config.toml
n_layer = 8
d_model = 256
n_experts = 128
experts_per_token = 3
d_expert = 96
d_shared_expert = 512
activation = "silu"
moe_layers = [0, 1, 2, 3, 4, 5, 6, 7]
router_score = "softmax"
normalize_top_k = false
routed_scale = 1.0
balance_loss = 0.00682
balance_bias = false
router_z_loss = 0.001
n_groups = 4
groups_per_token = 2
shared_expert_gate = true
init_std_router = 0.0243
lr_router = 0.00129
n_head = 6
n_kv_head = 1
head_dim = 64
vocab_size = 8192
norm = "rmsnorm"
norm_place = "pre"
norm_eps = 1e-05
positions = "rope"
rope_base = 10000.0
rope_fraction = 1.0
qk_norm = false
attn_scale = 0.125
tie_embeddings = false
parallel_block = false
init = "normal"
init_std_qkv = 0.0348
init_std_o = 0.0
init_std_up = 0.0348
init_std_down = 0.0
optimizer = "muon_variant"
lr = 0.00952
lr_mult_down = 0.7
beta1 = 0.9
lr_head = 0.0514
warmup_steps = 200
schedule = "cos"
final_lr_fraction = 0.0
batch_tokens = 65536
seq_len = 512
doc_mask = true
train_tokens = 422400000
steps = 6446
dataset = "wikipedia_en"
Below are experts of layer 5 (counted from 0) of a mixture-of-experts language model. Rows are named router (the router's row for the expert) and show model dimensions 128-191. Each number is 500 + 50 x the weight over its row's rms, rounded and kept within 0 to 999. Numbers have three digits each.
After each expert's rows: "comes before" lists some tokens at least twice as common just after its tokens as in all text; "comes after" lists some tokens at least twice as common just before its tokens as in all text. This comes from a sample of Wikipedia text that the model never trained on. Tokens count by the router's weight.

# expert 124
router:471507555439530485544615561609413451563482514591533542526487510545481465532521575541505574472452608588423594521545491467474539411505518523454476502487508530441480478466420574525571490592534502
comes before: "\n", "==", "The", " |", "===", " ("
comes after: "\n", "==", " ==", "===", " ===", " career"

# expert 13
router:489495629405457490550575590518483530523554523514525566548477434614473408485502491549418594486517595541464544472457549439535480510496521466484518492458489528425500470531442567532508522538471475
comes before: "-", "|", "\n", "The", "|---|---|", "=="
comes after: ".", " |", ")", " information", ").", ":"

# expert 84
router:589573535408430523477533549542495619474517485531539510508377509587530416561455507529475503498477545455468494436478571505544491491436532536513546524552442549456483481514461520545515515551500500
comes before: "1", "2", "3", "4", "5", "6"
comes after: ",", " |", "N", "age", " ", "aged"

# expert 118
router:498510555481505406522521543595481526505558473579504518480523493569589471547462518557492568549526516539415525458413602415561473455424607532496520552524451550491460550464474535499583583505527474
comes before: "0", "1", "2", "6", "5", "8"
comes after: "0", "9", "2", "8", "5"

# expert 42
router:556568606408505412583516563517460531568557436535506491502462432531493455510442508533494554490511541534488570445367498544543538442508559553478515507506467518464478511499451595585606528494479502
comes before: " of", " ", "\n", "'", " −", " medalist"
comes after: " the", " ", " |", " The", ";", "The"

# expert 105
router:559540486440386499610512455527478522527490511521500484575459527505560430488518530557519516477464594503513547488372530504593529403460572582512573551475467545510427510491380522535497574547481546
comes before: " ", " Born", " Location", " Country", " Position", " Died"
comes after: "\n", " semi", " co", " Runner", " runner", " three"

# expert 109
router:557578571461513439489533524610449482498568491585483525518472522610532470504513564531506559508517482515442541488469559443523512451355581494412504480516462523536500544490484473596529579571464460
comes before: "0", "1", " |", "2", "–", ";"
comes after: "2", " ", "0", "1", " (", "–"

# expert 10
router:457544510407453484575519502599386541536536505553593533520516505597507471553496529531513515525468525529489459449479581488579475497496489522515537545529470501469449533439473578510574554567605496
comes before: "1", "2", "3", " |", "4", "5"
comes after: "|", " |", "-", " a", ":", " the"

# expert 55
router:556574602453528493530604577570450545552532468515489543486464416527576504523482510520475540522505518548492523424381494479495481459445559594454568537530416587469509478490449566490538514520566493
comes before: " ", "\n", " —", " –", " +", " −"
comes after: "0", " ", "3", "5", " —", "6"

# expert 53
router:540548576495507489625519548526518527554541415534477571505446487563526491531474548532521524539477533565536499507485503520530493507404512481418593482543450552442496524497451514551535535521607510
comes before: "9", "8", "7", "0", "6", "5"
comes after: " ", "–", " (", "′", "°", "_{"

# expert 106
router:518573504394510371517498474499422544571553500573538556520400481521518461655465510489533623568511567523475524421500532531537415489425558495463563504521499547489482522482478504506526561507567463
comes before: " ", " new", " member", " first", " few", " large"
comes after: " is", " as", " with", " was", ",", " in"

# expert 69
router:525528602392460511542506613532479514572495429534458523523500470543614405534489565550499586463454492594422531401449545491523498442425512534536468551554487496473498532479500592521515458498467548
comes before: ",", "\n", ".", " |", " (", " /"
comes after: " United", ",", " in", " South", "W", "}"

# expert 19
router:535568640445431523624537536547456495542622462497458573533459508536478416478499563581534557522523503624529489516374512447502517526474540508470456555520428526481468538502508538484535542506504504
comes before: "0", "}", ";", "5", "\\", " \\"
comes after: " ", "–", ";", "{", "\\", "{\\"

# expert 82
router:444575527561450458541533644474501484543483515617528542491542475555559511486469574484430550493557529582476502439477546448519468489445542510506582548504455542465474536445479550483494468556567549
comes before: " by", " in", " on", " to", " as", " at"
comes after: " was", " were", " be", " is", " are", " Preced"

# expert 27
router:512509600461456444552571548560534599591516500498510503561443454519649430534353568528452487517430451601441527442423480507497496473509547520507424549496500506482516515442504543558658572496511534
comes before: " of", ",", "'", "s", " (", "\""
comes after: " the", " The", "The", " National", " New", " International"

# expert 94
router:528574490469425499554580581578476510492499491577552543475423391485511472607434511581419505522513514564453540472467543522454481432467550523444585582494436544451502557463513488525461511506508553
comes before: " the", " he", " a", " his", " it", " she"
comes after: ",", " he", " He", " was", " to", " announced"

# expert 70
router:532514568502558515537546580555474566592427532511547559514499452561503451579541519524422500498497499582393594475458477495539473468463570512513531503493468514497433508485527543491491449581505494
comes before: " |", " ", "\n", " (", ")", "N"
comes after: "0", "5", "4", "3", "8", "6"

# expert 72
router:576506527393545534535515574585406561542474503467453448506416467505565487532512544535568599552557492612520571415454510538521421484495571508396447542527477521462539471509525594548617532582441545
comes before: ":", " ", "\n", " Notes", " Name", " Team"
comes after: "\n", ")", "-", " Name", " Notes", " Time"

# expert 32
router:536577587428389482602507508548496531546559500536470533554465464520507478558487547542487523552487579541473624477504487462616490473478510527454570467528505570417507586428535602518510552571555481
comes before: "9", "0", "8", " |", "5", "6"
comes after: " ", " (", "–", " $", "/", "+"

# expert 29
router:547528562450467518551487512522384513526554408502516484515490525528574392501514510595483509484429533602426494448468505427531508468502502539434502488541419483474513524515503561509595507539519470
comes before: "%", " |", "0", "5", "7", "4"
comes after: ".", "1", "4", "3", "0", "2"

# expert 20
router:567516564423440529538516485629495566577584452571563507510447495503495459641428552534437502568505542489514507427484540425573534506382517569488569537590455520508422529413398580585550554535562567
comes before: "1", "2", "s", "king", "source", "mar"
comes after: " the", " a", " and", " of", " The", " in"

# expert 101
router:595495478495507469487550538506491529566479470526494505514517485525545437579487570555431568467483614484459584398451516433517454518444547505475537511518505520459505572437472547535497496528593482
comes before: " been", " a", " ", " the", " no", " two"
comes after: " there", ",", " had", " who", " There", "%"

# expert 67
router:525544604403493508509586531523483531501507395484579511520457495570591426532460535548482593512500523567397576400380528397547510475458591530535508529532420536471515524486485553492588530488453570
comes before: "°", " |", ",", ".", ")", ";"
comes after: "0", "7", "8", "1", "6", "5"

# expert 6
router:545506591435510498583565606523456508560544463530565570562519447573479408533472541520449535479500537472445529426503522491517456518464507509502475519509402572438501531466464591579499503506529534
comes before: "\n", "-", "==", "The", "In", "==="
comes after: ".", "\n", "==", " =", " ==", "==="

# expert 28
router:459498613468450497521560509522470496479506462539509528494465489556563471529473503649520582456510529555471516451424583413540481466478553537518494488538397534462485476497444561477577477472511503
comes before: ")", ",", "–", " |", " –", "),"
comes after: "1", "9", "2", "0", "8", "7"

# expert 21
router:553549563442462486534535485543398482519527491526599503501498502503509470540507523573383599507530562546449561462433522455563516476432596553477555523529427562542473551426502564523542519493465460
comes before: "0", ".", "5", "th", " |", "6"
comes after: " ", "1", "2", "3", "4", "5"

# expert 64
router:558533543430412502555513530478524533525597483596510502520512516559536472497511498533478571551458569541450589488393484432583510498408636530462522508551398525499445540477461474517567466563491526
comes before: "0", ".", "–", "5", "9", "4"
comes after: " ", " (", "^{", "–", "1", " km"

# expert 11
router:474512543494481433575509580584499584550563385581527494546496500478575453522404556584501575516473497546429557486457548446527495443484511533494477510568478598407470487440466531608617531552494507
comes before: " of", "s", " was", " to", " in", "."
comes after: " the", " a", " The", " his", " an", "The"

# expert 61
router:560549546478427484500587517528425475506486446540538513516501519574526445538468436551519605495398484518475515469443576441581508428379599486476458511548439554510491585465441545538482507489476466
comes before: "–", "0", " |", "'", " /", "7"
comes after: " ", "1", "2", "3", "4", "5"

# expert 103
router:550553548441543482630557524623467527501509480534468508471484439573533404513481513467412529505474492594539596479426536509494498498464514516460475524499513598423495478500465588571592526503538526
comes before: "|", "=", "-", "==", "===", "The"
comes after: "\n", " |", ")", "---|---|---|---|", ";", ");"

# expert 8
router:537527597493435484510516593535456485498608357590553522494509505530472442483446547600516529515488511579489563502467525442514462489374585594459569520541456522523437527438516513484588551512507493
comes before: "0", "9", " |", "5", "1", "8"
comes after: "–", "0", "2", "9", "-", ":"

# expert 54
router:498542506479452478565542583515404547570513500490503509524455438505598484524518492505469615548465474565493540455416492504517498469473560510483535556488407597464505494531449607513568520602469496
comes before: " ", "\n", " —", " −", " +", " Goals"
comes after: "0", " ", "1", "3", "2", "4"

# expert 85
router:475568487480463480503609562506460529487550410584512588495518438533496445546501553581438499531471529510444610521499544447534477508550507520443524561494492517457479507456479525542474535511575544
comes before: " the", " a", " his", " their", " its", " this"
comes after: "s", " to", "ed", " due", "ing", "ation"

# expert 121
router:535598562429447464555524533515501596472503485510511594525444484595528515490477561550507500577536541536469435497424460526511496424477541452481516492488399521448492537446421576550563508534561466
comes before: "9", "0", ")", "8", "–", "7"
comes after: " (", "1", "9", "(", "เ", " ["

# expert 30
router:479544529406404468513528492608409500523573503589564537488509470480590487462489540484499586542510516526497512503442487553484468427481487560508504546499522493493505552450481545562622500622601619
comes before: " the", " ", ":", " birth", " information", " →"
comes after: "-", " end", "\n", " Date", " Place", " Number"

# expert 77
router:501516477505519449525494516456472557589514364539553483521488491562548467527511572532538526482480563520451539429485509468511457456510536617507556546485440545474461568444483561477485500508573561
comes before: " a", " the", " not", " also", " an", " in"
comes after: " It", " it", " he", " which", "s", " has"

# expert 79
router:475551555476458471539527572574455564578557473511494519567376484630623514514494499538441506501423506608505486460422494444542497431402529571508487510513502577392449535506513500485576462578534548
comes before: "0", "5", "6", "4", "3", "7"
comes after: "3", "0", "4", "5", "2", "6"

# expert 49
router:524554541482397463587509509507471520556635480487509529518525491508542412553430542495443550521415539495450493501440487491486428439432502552513469552490475548419467507454461505509538500535514509
comes before: " the", " ", " a", " his", " addition", " this"
comes after: ".", "s", "ed", " located", " died", " born"

# expert 41
router:511502530404430512581546521601406484519551504570569462492528534480554448524435463557501608563461497623445581492504552434599513442452517533490513499534434598499497507496557569518592530523486524
comes before: " |", "–", ";", ".", ":", ")"
comes after: "1", "2", "0", "9", " ", "8"